Below are experts of layer 5 (counted from 0) of a mixture-of-experts language model. Rows are named router (the router's row for the expert), gate (a neuron's input weights, with its number), up (a neuron's input weights, with its number), down (a neuron's output weights, with its number) and show model dimensions 0-127. Each number is 128 + 24 x the weight over its row's rms, rounded and kept within 0 to 255. Numbers have three digits each.
After each expert's rows: a language model's description of what the expert responds to; "comes after" lists some tokens at least twice as common just before its tokens as in all text. This comes from a sample of Wikipedia text that the model never trained on. Tokens count by the router's weight.

# expert 27
router:134129130151116139153132130102118103067088146084147140147128118137130124104123155111143145162155060113127090136156108126140111148145105131124147149143099146156099102111135125079137082123110137119113083121132154142142132187153129137129125115105124117138107186115117157141132145111170119092139156117103092162099117191154127151118130184147143108154122154099147124159123155118149137113121
gate0:161105143162092116127138140191071095079122128104123085142135124150162149101145131123129169116138073082113110118121105094157139159098085088138115092152158144146106152154131154140113093134139156156148124131120106098101075131116113132136115123161134131140127154151159101128127170144128171117126182114101136167150129094155147110143151158166148112123115128134095146153097176143147124128111
up0:117132139113173141118161103061108153131132160126119154134111173114074095161102109124107119117083131105146127131181152156137116124149155149063082128131122101108195104109160156110177138117106103101120122137143161158139125146127128150131138154128138126149113116153131193133164133111094106118127140129170117104110147144107120143091140096103119135158156148107157148140115094146103127118106
down0:130106082171125129156136104149151113128104192077130174154114123138134134125126135143095143107127158109160131143159100113137118106101108123122119152177103143153149147109124141116120109131113110135107078103114131149165174129122149117122141131128119087127166116136154122159152104121101100118120112147134106108119104141144148117080167123127144138124144114105133174143144199114085101085118
Description: Years, weekdays, founding verbs
comes after: "1", "2", " was", " is", " are", "w"

# expert 19
router:116106145095129109102134160140093118103105177114138120147129119126094079103091107125156134122171094066154121151145120094116131137150098126105134095208108120108163115122155137123109134157113103133112124120094170145162144198163129167130115112144078129138143180133111103145160123129138129091140129149136127156133117166140154126137149185129130093138098163130134132137088147127124133156096
gate0:123115121136133140061139104143116130095124117137122173167124133156064193142100090123148088143104138111149121140137117122129142131102088091138179144139112109155153134170099118133108126116161128111138118115145117121115121116161112115112127119103136125146083156113106127127088143101118121137091150181144075163140157150126143104104081158156102141113129131133124152152154122129150138149163
up0:166118141096122134094099103153133145144108124128137115144184125113106174122085163126144135142147111115116130156132137158177087137118129119141156107105092096147129073184122131098106147116126102119134108153152115099117098134108100131163121117108107130108069160127111162161089150119098116149109105156091109188097148154101127120092091132143106157116151099134126103133164145133108115125195
down0:102133143166134116187119124122115155142170157087055110136155135086105135152172140177106103152122093138124118141127146176119196136120118077118143132076128133097145160109150076129138180106117147184129117137108119111134144101101082122141182097135105140106132129083129144121109177129137131132130138133092124122076117154152080106121146136121104095126111141160132159109117125088199124117119
Description: Line breaks and born
comes after: " =", " |", "\n", ".", " (", ","

# expert 10
router:121142147129140104112130106154150113114097184111134138139152123131129145086128098158140149138165101087151137162169090107115111107174076121111088113156100094157123086106166153117155110124127101109127105151109131141140078207147076141130114140105083142107159155153151147136140142126100153103138094110154113165118144159112124097144099141115100149173113113105096123134105141135120120177104
gate0:103096170145094089161177112135145095158117133142150169133123115176113145104130108154175126162139091140131089096152113149149107139136131104118118131146109092122129133154155138128146090122096183069102105153102125078132101146115165137117136152124153142099159139168112169131101129117103144122141099160140126117101151127109085132170142132131134131147128126112118144133139158112190145180165
up0:107118165160103113136149111125118089178082091146158146146145136166115131115101127151183076172151122159141077101123102157156120119117144113135132140135143095140126157130139183159122085100120164107094123123104128114122114115110162123135135156120154153094150122183081157114122114090146135103192122132148139133120142123122111112174125127164131128143135116111137155137163155124162154157189
down0:138108130118116115120086150170139170105130125153128144140096157166128151149105110095127160123084212129143174111130090123108145160123181122135106130138096165108144141097094126139132119131115118129128110095124108128134157101146111125125111116131143136131136127127126140097122105136160066134138136136137142131132101131185126155139150141125119086104119119115061097120165145163135105127123
Description: Word-start fragments, ordinals
comes after: " ", "-", "N", " St", "″", " Ar"

# expert 54
router:117127158120149108098123139108117148132103173109145136143154121139138128108118091129142124136164092097156142128139102073137142104131101099119130151146105170158110107129159131119131135124120121094111111162121168123114149197151112140133126132121098141131096175134110087175137117141150176084126136122136128152124160155135108076146085170116132109201083145114084112162141144165122142178130
gate0:130151100118125146104113115152128142132093143133168163140090113118111153109138124102139133112136130169159133111107120119184106125102145081127133177127129137110088122137157152146137121130113124113096110134188114116129159134125138106114114109128066153114080177093139128157147106132117166093090117103154106120115116134133150126132106160152129154157140088109088142147152138118144103134156
up0:139112126146130123125120143147132136165132140142143172126100108104129117111141118123141103107138114181167163099136143098127117122096141135122127176125159134170114129117161189141139100114108136125106079113148123093097146127094123078137126133150097136094119142096147111142143099111107162119080162124148156097111114131163120117146125171159142138134143081123101142123136134104156144134178
down0:156173134125084115113166114102151129100105164135149126158090130093128145147132166153120122170133123096111090102140154121139154064099141113130151125150141128083135110097109107146128138149113105194160146147106137082123126142117104136126138115152132154128091128133110135146111127134112130167143153116124074139112119127103132169112158116089131112132152073112120146152133135147090088124171
Description: First pieces of names
comes after: ".", ",", "-", " John", ":", " de"

# expert 40
router:118119123110124123114132147087097142114099183095129153110154103135130143101083094119132122101164096092139144141168142133140139157168137137079101134157140169139140103117158165101115131123108089108131109178126131159169127216178116150098112107112090139159082158150175120133149158125127175078112136122122116185170150156134100129132091163138115106151121132116113136173091156124110142117127
gate0:130133093141101110160112082075149133098105158114129133081132111125107102162108088104137125116126121138171130120149163135160143140103134124122163127139124120149180025107126115136128124132113122172147106082138191136139129144142143113118128094140102114158146111160136143113145155144117082116144143136129143133086073146143103135125183122145145110143146102136121137131153095094079141122108
up0:103104138147145149093134156158123108121124116167140113166165144133146171111161149128162116142132128115120136110123048124085108125125112126132108154130152093094120138171137079098192105116153137108088136157121102123072137129144091161150100098129117149101159161115124119144132098142151196099078115096114092142138155124144161124125134150118129168128115126141118125163147134132175113150142
down0:140123095119093099144089109135112137119116127091119121105136151152139127140115128120133127101128079145146140107144149131126164154171122150105119083118126100134108070095131100094134094109147154116146107096137126135166115139099085137123145116138089089164112114114145116110139162104080110110101159147176096162098114162113123133115115156130136069137125116096105167148152171124118158101123
Description: Leading digits in tables
comes after: " ", " |", " (", " $", "–", " −"

# expert 7
router:140085181124146142121132143133112113111086154113123150134114093151122153118086111126136146131165102080142134141143126124115151135140090124119087123184122158144111108156154163082122089108129135136104086167143129134141159166173124133137132151134113128113094152154134120117137117107138159073098119176137145188106090143130131106156103181161156137159113141103132123196102174167106119153133
gate1:150038166098121110132148119170130114143111144118126106161174129105098149121117119174153076129107117137095129124140103100107153115131114093130101089116111126112134128118085159151171113137132107117153113091115134129098122122118148147151126118096136182120128124146112162135134129101149140153155140156150132109075128130093173122123125129077195165148128140128104088098151151093174141129135
up1:068117105103157106103120130135126154122121126115105122131168135114154102099090159132145135064174095086148113167143087117150088111150115123152140088131107152156111104131124172138166154116138093133138094069118132123153155129133149101106129136151142112124079142151130135137110159153109142126185172140145129124107134142145129064088094152152148117160124120167127124146121127090140101166119
down1:119128147119119115069143114130118125184109091093120161154099119131152127121139137105094119103089104102043151117120177114115092129115123160118114110093130112139146159149104123171135118148178104148133144117138046133120111125104155135136125123151171125114123119164149138148103135116069123086153129142147132108081145101116106096136156126108153149097169163126127114112157138136160155123137
Description: Pronouns, auxiliaries, table cells
comes after: " |", ";", " the", "–", " The", ":"

# expert 57
router:125100130124125166148146140135104129094098156120150120103164102159141128121088113139154094136148108125152135108153122118113147136148142086134089125142127156122165072153149132124131109134131086097120108131125176174145130182171124138091140138097109120136112154174123119164161163134124159081093117139144070163122097128131156133156100182080102101157083119143130126156121141129131093162115
gate1:111121154145159118101100144111099110076110109142136071140114151160126124142099158146116111183156114129134169120164152125141115129139156121127141145143124078137081096106170156173171117107122123106125109144159105138101115134121111117126094121144102128161124160173110123122134117115114143118138196131155114168129151144120146109130117144092095158144124159138119092136100151163122122113139
up1:085127138131145144127089161092127158109123136152126142163170095132149129110168145131094144132159130165104159155121116118142132127126137162114131172150110112150106109157135149098142132125111134103101152106157176139149162121162138109122092179170109126143100134123105160162147136119176121136107109112151141128135138123138095116078114129113123177128145094172134121123138161143121129125176
down1:102092115155155164073140143152124118111132155143129134159137114129138131126127077112163142124130094152132106086132102119142062135166157157145121116155151106124112101087108172102115128103129119068106146112132180098144121138098133114121094141124129118093102126122121132151137171122172129138121128111145104135172147132125103132151147147134108096122138106134101166127158112166143150146137
Description: Section headers and quotes
comes after: "\n", ").", " women", " ===", " for", " also"

# expert 62
router:123123111133168145119108148132099155122096153103149110117142058135141136152099137124118148137154120105116154159121152099126129120175112124110111122137125166145100111120144141104135107136125114100103090170117155152162135180185129168107125147078095100154085184161132102163165143089132161090111144166117114207126122137109131122159060181120129118195093116113118105141132134137113149156140
gate1:120088156144159131119150179163068123151134143073173171125169119143121153117138153133122165171156121115110167162132090167062116128138109131150122093140126163075102113139157139143118139139146123108107099153165145122133120138149147153115124146088122122126138132130095127164119150125138123138131125133129127143113152110124123152116110164114136131113173153146129119115115114142157155082112
up1:079107147123114108120133131091141102083096145141121115149111116125138092138093132075125114100134119149147110148152134118139115127155154104111128162141114135117143095096103142137116087115083123128096140141090134134170154124093153086144103153124115162123165140153130131131140089090115150137122160082128127151106132147156150089134143088146125093142135143119143140171113146134118095180118
down1:178143117156116127134094103087144148129074143106152123132118110125113147093091124128107136112126114102116072132166105160147098156170070150092121090129149107140139108105115131136121126136159112139151125114127146163153128163155111131168137121121121175138113143132112139116088149112165152137150097095095106172126119093124147132105142093149135143108129146163190136127136152149147131167144
Description: Capital initials of names
comes after: " |", ":", ",", " (", "-", ";"

# expert 52
router:158126147154153152110170113106082169095065161075164131130156152153133136149096101125105135135181103126132118147145124112138095163171114096113109132170120133126151103151133129105150130135063136103106122151108143127160148176153114146122108116125104132149140177139122135135124118129130134103103170149102109150136118144170163128118066155169130098124097140112126107157100156123109141152126
gate0:127095131150147105147163094147162119115124103159122139120154145139133132099132137165129137122149129116179124092129065108106131116129104114115166124122121153147144150151167120094143121120115127095103123140076110069143145117128084080126133106132108157105129152149161116095102125173174119108132133164133096114076140133124147118155138142133137118112150081170110140117097114174117132125141
up0:139102176161144153130168084107115138118105121143151139148167157173138146120141132151089123082146145159149113151087066141103088142120119084142130118097122132151142132155153098139179133117091126090145131135096131107136144132128094114116117109133132142137146143140180087102107108159166112134157146157117110104106139119155169132148143133157170110092142121163147130119122157147095172123117
down0:145163150091093137176102136101131106123137122097162116130115111141123117135122108079104157141085149128126138169097140138076116157120149155146090108121141121115103102129153138154147143139169155117124119101148096119127119129118124165141159122128136114167143109135138071132174123113108131143129110118126170124194113107136114138117131151124118128074119147129136106110149144119136126101126
Description: Commas and conjunctions
comes after: ",", "s", "es", "y", "er", "),"

# expert 2
router:147124125113157131135141160131132178140092184117134130126113130141124173140094105146143137131156092118150124160164117108123116126164081151134120132177120118118129128123097114091143127104123150116096101137107111144126113166162091173123111107080138116164126181171158108127159125127127139107130157123126134145130112200131150106113103161137120141151119153088138115175127116138122116105142
gate0:090092136147116105140113104130133111110107131127080123130148144125139125094148115133106148102115114136134117129078148111087111138106141070115169126133139161168097143137121108109101118146122143110144117151143156145122133134136123090114145113096088138163103140114142176084091122146126179136079139145133133109102124095143163117114124115153144067148110159141133153140133100103099123145131
up0:106138096140140117114129117141101099169101082135100121119130146133143133127160122088141150125123121111136130164098138101138121118149098108140106166108136127129098165121158098086089156119145152103085129184171123141139124151138097112172148141143114129127117149074128134091130166105159135130113134159115113135116200117100155107115101131127121086135118159128122139129097120142146099124111
down0:088112116134113160175118117124152075134115113127114120118121101110119107122094120162135099182111124131120096119090128148105113142138099107115138135142112156148104121139175105156127160189120132166106101087140133123098118160128118116147124053168098119145154108122175126069129129139113141114102163096130119120057161196105161152136144122134179101072098088112088106171126147166156162170123
Description: Relative and demonstrative words
comes after: ".", ",", " that", "==", " which", " and"

# expert 44
router:143091136112115111127146116142110133097091174112150118118167130151134125097079126136117129132162100107144134147190109126153139154166094111112132146136084130164121100151138140121145120131092066117124111143101126153175161204137135141114110131122146153140118144124142149128143170122149117083109139187125120179113132156122167104157109208136113084159132145123090136140075137167113099144130
gate0:174153133084104119127135153108142149122108152097139146118113131134093117111093116137137136145170096146159098156127114112113140151122156077131131119117097128159176079130133149120116084132081061135133108137114117131162092148110106175105134105174115145108086133153138134079143151116128118114145131166124093153105152163106155112129131150115123122151140162132118135156153131174102135121167
up0:121109113125150147125108097156136110111131133101144103163124141129112122149138124110121113117110098121100143115143146111157105157139098168110105121161153092099128154152113095133165136115132159108093132154126159142084146135162165129131128128090113140156142142131098095191145127151149179114111160087151126124147110140164129123131105114190133118129089107097133131113112118111157147113118
down0:133144081138136093135147147132134128142119163125096127105083139124123100099108096109092101125139165126174157122116126151145141130143177129131085146178113115163139108149130183144154199145099109137116094134143149158140121145178126141084093111115120107111122144126148114130119138142114161102157138086101138148144159150142114139040081128158135153096065113100077125127094142109132126116158
Description: Table digits and however
comes after: " ", " the", " |", " (", ":", " The"

# expert 33
router:100092121165125152148120124127083161132108193129114109123116127114107117137110091149166113132174103117134159165146106112149134137137125106123106117173122134100128116149102137129134110138131116092121112149156144170114143200171127138097127127090076132096109148139109141182140128126127124097091137183146120158151162162152105140140093182119140104191105142082142139127142151131152131136160
gate2:126132128166131087152140162130104178116134146159120147154169160145128162124126140152136138124129099102100155146108083086128118099095107149124138092169138167130116158176155133117105129166105126133081124141102153096133110160139139089091140103114120136121145135128108128112104117148123169137112127131091136097111125119112128120159158185135108116122117119110119129129140148150114160096126
up2:115163089194121109136159115162130136118128138139111153159140180111109152143158123153153106109132114100134120124115062101116132119112110133136148087147113144119119133132122107141093126169117137129103142149133107111112093130162122103116133086118128142088167099122108133125086099168125127128101093137143126083134155115117120148126159167150121119148145109112084158084132109141153184104144
down2:103130139105133154119112109124169098129134131086115056099159135121124136163156125132138127153160128135132108138091157104121129138131148109112126151133097099161106140112132124123087152091118081132119135107122115169119103100100115163098105147106151153137138059105100117111099083106135093170109156145117150091128148114092150134108157147109135127112190090142109120129112130073129134116148
Description: Dashes, brackets, delimiters
comes after: " |", ";", "|", " G", " /", "G"

# expert 14
router:118119174122158129116123149137125146123088217105152129140155119097115104121119137117099117128191109111130104130163117130144105137173127099105094119135116144134122090101170151126160138153123139086140111176105116170149126175177104120110128135119120129169136174131131130152147135099108186039134120121136148169142151148142128108161084164130115121166099148099128119139082157146142090134118
gate0:157137145113137109102111158144105127124134118111171137128128114141125110108111080147099121131117104076114133137123142110145108137101105098128169170141156079148144104120119122028116086147097160115094091134160123086129128144138115127108118132111127110102056162158115133130137099102095157083110150164126133110141113138108128109111087138173131108143103122137160101149133114153135105137190
up0:166134140115114152134102146141129126131149113113123117123154133110157131167160088152094119100101132092107145136094150118100080108127101135100165143102157114135100109075122120102144129136129144126136147128145133089133126099140114141100128121080132106140131089105105133109122104156121164066120143151144162113156127100098118116119066137111125111129091128124172132127143120126157143109150
down0:120115123141131112184092149088145094140110130119131150111123084147131144151147149146138062101124132133104170134110122162137123168115092109133177137158096132137133102115091116107179098148117116149131138162156116147094105115127103126121129130143174095118111128139091117135155151097124110125142160136130081141132121124158085164145124103114154121053150144150126097140118111160094147119151
Description: Word-start fragments, sentence ends
comes after: " ", " \"", "-", " (", "–", " U"

# expert 23
router:112115144133137144132175136121098160103055174089148128138150147149151117091110095157122140122145119115114143120131091115122118131106132162124141142145123107137132067091115153134156107161125110088115096149113145161165140157141099121107105124120061105145103146142170135177159108117138136082124132133116111186141111173161164128162081178134112115159122115098115126141114130162148117136143
gate0:178113085128172149131091113103092119115151128133127054113150086171153137146136126110092162124113098137122114126200151109154100131098148135139121130147077174115134133157116121076132141154146156085130146115135121172153129152162107130122136112135174131120101134134105130136122176128088135104067165129092125112143128122129137127116116172117121130132116167164134146147121155130170147124121
up0:132076097163142134130117118120119144117112149139120162160094131120143122117093134116136108134143119144135115106115092088124109123116138145103122132154118141123119085133112098114135085165138160109128145127151221124187130128148138077131159091153113115142101158139099171142123138136170118111084150094136108105123127172135165115110150140131136141155158133164142118164126116141101112135145
down0:106086112138129147130140146067125123152120151128156176145133177135094129100117117121121116165135077125133102131144125159108139149116102101111136121123161134131130094139149140155132127163148109149075148124158216113126165179131122079132149078149107145133130144129085144131117132126142130099148165095085116110162141109201123143121111139150143090119128111098132103134156122117118141118143
Description: Line breaks in lists
comes after: "\n", " |", ".", ")", "==", "==="

# expert 48
router:114115118109129173104098089111096123128077173087145138118159077124141113100111144083097130109179079133113113154133110086145099125129095115107121130133126146134093109103149132122158109152141113134128076170103130152139142189136152123139111115116086118134096183121176129124139093101133142129105115100115133155134140194159124106159119141118129155163125138084106114130094154161153082142118
gate16:145165138161135134142105137080111132135102114110167109099163133098157154102078123084138121088172148094124161130134116116081079116135124135067100134111140119124091106118153089124104099157118137116136139158126136113122170147118137118124115127131100099087093131131148134165127135135197151144111117137156135119115119112149128137141128147165151140131136115069117138157098152144094080176141
up16:082078090085131088133150128132147131125112169140104115153140120178121124145146119167141121160116101132148128155132138134143182166129113122159111127151114149143166124139127166124122148107113097090111115114144151140128100148139116170131148141085135143181118135142092117091131152113104148092097118126103110143110126133103131149099104133112108113113114150180082131125119151125141154122114
down16:102123129087101123148102110101094139130117152157146137167109102106130140085090134106138121145137134121122119098161146159108106149114136158099137131166106164153107091120136120122095108117112110149100095171101132113144095113173159122089107137156094137111084128129127128143150157130148159137137104110100123118137137095167116092172110141145149105098115127137058087139170168137120121153162
Description: Prepositions in, on
comes after: " on", ".", " in", " In", "-", " ("

# expert 22
router:118115136106160131117103140100136139119076164084127130142126135142128107099116127093128167129179102129153108143140113122134104129135069122136152107149102114152113098141180151114125085117100088085112108126139139159125090159140111140085124135140124152109103198128115114136125140098124141113129141145089126167104110168143148111142100161135110123151139146108122120148110183132142101175128
gate0:138124131130100119111143128142117091158150113121118137123112128102123164085161188111146115152168103143165123084137126098152123160144148096143116134185160091150206148141102149130108142149137122151117113157108107136150144140160076136162113112137133160127124138147151136151159124103125143106146143146086134142104142152130087083116131129120135131125127078070143112181109134115163145088132
up0:138125148114110140133109130124131086160149100132127084129091137137131132090177169087127151135143129141156115076093116144146135200157133122122109120164106119141160204149113156154150175107133117119102114142135156134122133125134095151141124121157121172118124133116179112120115131116146116142159162116062117113093113116136091093073154103131139165101166097114152125142122176116159125098134
down0:114130114104145152127092119081109131130102118123075110148082100173115149105128139130090145132124118103147153086141098132146123111133110116122144131167128070137097160122138124078092102140141135165138119129134137110109134115139110130120187129104166143078111143081121142125058151148149107138082170134120144182107134145133122128141123100166113120128116131154104140103133167103163134134143
Description: Number separators and colons
comes after: "\n", "1", "2", "3", "4", "6"

# expert 5
router:115092141097153157127130126118107162112109188074144106131135152158123135122119140127121101151167096102146117150144078142126140157163116105115081092150117123116111108146139155108130131149109104105076127135115136131134162223130113116122123151144100132156099148140130153184152180121150162110106146139118115182146128152135092106139096193118119145186085164118122110149116142123118126160121
gate2:158182186145109117130086130110088095142106111080173161139139109168110137132115139097108168138115111126126105147166129099101101119139101132115158093109136094160156081093144116132126088087130126129141105160124150106126106136113138160120128152095145116153096148152095113124130102093096139132117135116154090147119108117123146080136107167151103159126130089087121084169127139144122161107168
up2:127106135175115135125087103126121109134123141123129169145109158163077131181115117163099106177132130137097106150148096139112147137131160150119121069125082117137130135151136133112154091120106060138096100142115169097119139105127066117165124133150178141144117114150113116158156128130146168109112122125079078118091136145105140134137101140107131131151079139120090117112133143123104129146143
down2:126115143111134091130103135144107089110096137122129144141160167153109121173172138115139175139172124140152139139160120131122139112103101115128131136151105139116131128141124151115162109118111096157113090146128162139152157131107136139123134132170156136136117170105119105128120167154092134075131086093163149172151149155083125098147150141130109130132090098116065126122100126096138138123148
Description: Space before numbers/words
comes after: " |", "|", ",", " in", " the", ":"

# expert 49
router:143142139119110129128110138120115117075105149118124119116155124151127119109130136133114118153173103093132124134152152093103142159144121118127097120187171111128120074124143137099127144160080103130124113170160146120128131171116149194143086148107066132173080180118138125185137153112140110138140134106107128158126144155158140107143138106103137105137095135097100113132110133129136115120138
gate0:191085156144114157123096164117128143178111117110128104119151144164122104132147109168102186172152115152131111146197112049116112157152135104169128150140135139148181142148142127109103090106115080112107147134137179152156126138129125143117120133115154162120084165111092107153138133078102132129112137111104112139106120154159158138157135158127136098116140132151120127145126138106121110117132
up0:187096136154094161123074139113111138167141109125143114148150133159139120120176123161143178150137133142140133124165150070111115146118120136160124134145132111134133121159130113127141105106125082109129157127172179141161128110121142146118107158079168146084098126115110105151121153066104117156150100096105122105095125129144171148159161119121115131098130126151119119141136136126116133099139
down0:149189130084098149178083106081131147160140134102109145133115153140137097146136125113141133130166124162149162138119150157124143092116180139133121101110124127113123087123136124144125125168122131118166106124157120134110123145118143121178145115110173099142085135134113102147168127144119147161149111127077179156137151140131118146138096122108110172098161104103113126105111131088095130116113
Description: Infobox field labels
comes after: "-", "|", " in", " (", " In", " on"

# expert 6
router:121121136123099140103125139092133101124088181132126156128126088139133091119122159133153133118160099135123140164144157099142108105164113107137078163184128122162160105166140151133159123136131118099136127159110125167110156179113126131128114132128095122135075150134116156141131126118123130087090135108152134224098131173103129101134094162133121158166117154094120129116130145166150123176116
gate0:080081110131128107111178106092151129105139124172127132147125124098157098132132154137131105120155113133190090165154135119150122150153167043132101129142178130122133130115155127144121139132121141109153105104143126160131139129126109109138169146144132120121097132158120142127175115147117112114121127122118104125118104185177127120132118139140157155142105138132064185122130106136114196155096
up0:075114090167112151118161090161135136138102154125099143125136116104171116130109131164108110096166135129154108170126151119099098145154183090123133142138150130127125122101148134131095129128121107092135124112145130143169125145120098099139164149113103141121127093127103157141148135139119123112115090126125130157117147167137101122125075143100151131116084129132090177080139126115126172147115
down0:155114131111116123141128138121113122103172159154112072122120159147096117161169155147172138143159110111104164169124158170126141128085140106118122131132147107119106171167136143173105138137100106173124133121120129130133088123097164146102132149163131128154123105112122139150127158122112131137112065109136132092114110126134119105105098171069177115149072097118126125124170117110141154123140
Description: Name pieces, table cells
comes after: " A", ".", " Le", " |", " E", " Re"

# expert 35
router:134148160105181132119120132119102147144100161115138142148160096152122098115115168102105154155174071075133154136188124084126111112122105105148103119125134116137128087171156100123126130149103112114107098181128154158167146167145113153131139136094098138177090165154142139142146165100131144107113130090125106149100153165119127103143103132135137117131046135139119122165111121146135136150138
gate1:084157134163165159105123160117138072175152122166125154124148100095109117119137160115138135128135117166107139155118109084126103088097127153132170140137172116129099091129151127109083156125141167132128128153146088118123130131130144180143093092141105087163118122112142166156141113106114146107096113134135122107133134125143153099135159120140130103141122172126089114133121116187105139136104
up1:173125102137109114137149138108158125174094125118092174152135134121158162096135122160094111129112109107151095120118110101138094145146166116101128095120134078104122143148131085135132083155121079135096145089134148137153135145173113129095157132132145149110108155173108138139175173172128143090130122144132109134148130168126101089121109132156127096162123112138194164136146134156158069161137
down1:147130156124128105162156131126122147127116160101126130102176141174142139123146097137122115124157120117153109130144117186145140116118159104094158113143110145082138136085123094170162111105078114146092156148123167088123133132135115127149127116168083127114142119113152088127105126141133085109163102096139113152170146136114157092106168069104131134121142087129108131138100128084181139112151
Description: Place and person names
comes after: " of", " in", ",", " for", " and", " by"

# expert 47
router:127085139123114147155188139092104119132094159090166162155116154130160141121094088106141116141142100087140114121136087122154157131153081119107108118154132139128138122147121149100124104164131103111149138145082139121158107149141114147077105130130104149144142155083138145136126129103127114092145110149132127175119151155110142111147072159098153141143099116076127125155128132124142065129149
gate0:090111144151120119181076155144144107106098133136127115119138093104157164129181163107144118131104116132163064136126152136150149132165154115160120127123174177155112119103138132139118137132146112166141131147137134123138120148178116150159099106152119153167097140098163120144106103107110144148135113104134128102146097144194077075124124137119131102145100099139145149124136117135152105164140
up0:122162090100149155123109148099145121101141168143141124124098128119128157112094120089116129161126126107143123131118123121171128174111127208150109156136160156153147157139131112090130118128127118124122082113110126148121127129090122104110147149091113155142113145127182108130146108113107119125085129109119111156145113177130112114138104143113089149120182150121114063132106135175124086120067
down0:152105116141093137128118095116113140140132141132179128145131132112145139084149127110129105130184119086113110125145159142134164167132073139166117162128161151094090136131098138134137122125127134141126125169143132149111096156118133085111106124132155135120140124095107109083060106101108121171124136111153122138118147114121119102197132157090134133143097139124113143129114130128143137092112
Description: Words after the
comes after: " the", " The", "The", " its", "'", "T"

# expert 51
router:117070135153161141124160097117127161105092150105173147175150113138139123133107125150128120148163071092169078154110114057105146118128097145132132086165128148153114118135173144118131113118132083137099076119084154160139160179153096107143116136104095151126123187147093118146124125095110149129135142130108111159132144154148123093126121165137120131174100140130116127157161125137140146169085
gate0:116096131126186148140170085132130123134108158140143123142114136126130186146089142174108097119120115098088076137130162109141104122120091127142119150112138146149128148162121179117116136129130125115148138110090127129118160123089083092155113136125125108200164151142097115113176139134064129115134118178160147144093097119122112106095156131107121149089085146107156147144126157125169155123086
up0:110175104139173128114143071095119128096137143161127114143093133114131140156144175180127135109133106089097080085105135130117124120127113165168107174139189119164124165153149149114122102105135128124104121109160142124115132137136098123161123124131148127172141110126131120155132109135090153127134075149122146120122120110115124103075120116110063176089064150116150143122138166126184120103103
down0:157153064145127126140112134146160081136155110106084126160132126133167180134113114120147118125123156115093164098131111143112126162114077106132151139113164076139148146129103149128145114116122141122134168120127157120127118095098147156129100124132114145130130137081138167133152153162107147144167104159130128121099114102137136154152132127098120088134081121112113124131130129096137115182100
Description: Name syllables after capitals
comes after: "s", " S", "S", "2", "k", " Sch"

# expert 17
router:170101126124127117124114104088124147145114172080119155124159133154132119131102104089093118117213081095161109132170079117131118111135123118114081099118134128131157092114172164135156109136101118110131101159134125137170123189159135122124098113110124137159111164128150174136137176122114161081103127131110125160133168176117128122136085194129099131161121143126119125127074174107122128119142
gate0:088158114127159136118135104167141144120108183159114076114122152129153085124121111169114087123162126105122118145165180116105128164153111133125099138145134157097112131097109130104135108077133120139129157122163149092107150138159139106094166136117138112137105131088107154124169139136199092116073166122115140126108091146147130144091140181166153116121138111147139118147090137094106154124129
up0:110161116160152118135131110146119136129097171137120121125127157114149107114139134171118072108125111147136126150148174116100155178117117132147106154124124154102120140119104171106098111110138103140106159140150163115132123127145151065149134134121129120195081123113111151122128157139169122112096138122129142108134103138128149122095105146142132105113119163163148115147099127075123155120146
down0:160155132097099131136113142139133140099145117109105063153104135155132104160095108164095132094137118124126103107129143137162105107122142134184148130116114135126146167125132110158111126126166108135093122140134135064082125118174129135174106147123150162163143103120163124088132129128140131148118155125077181132140158147141125157107167132162174136094129113139126105168138092093132125130098
Description: Digits and word starts
comes after: " ", " (", "–", " p", " f", "^{"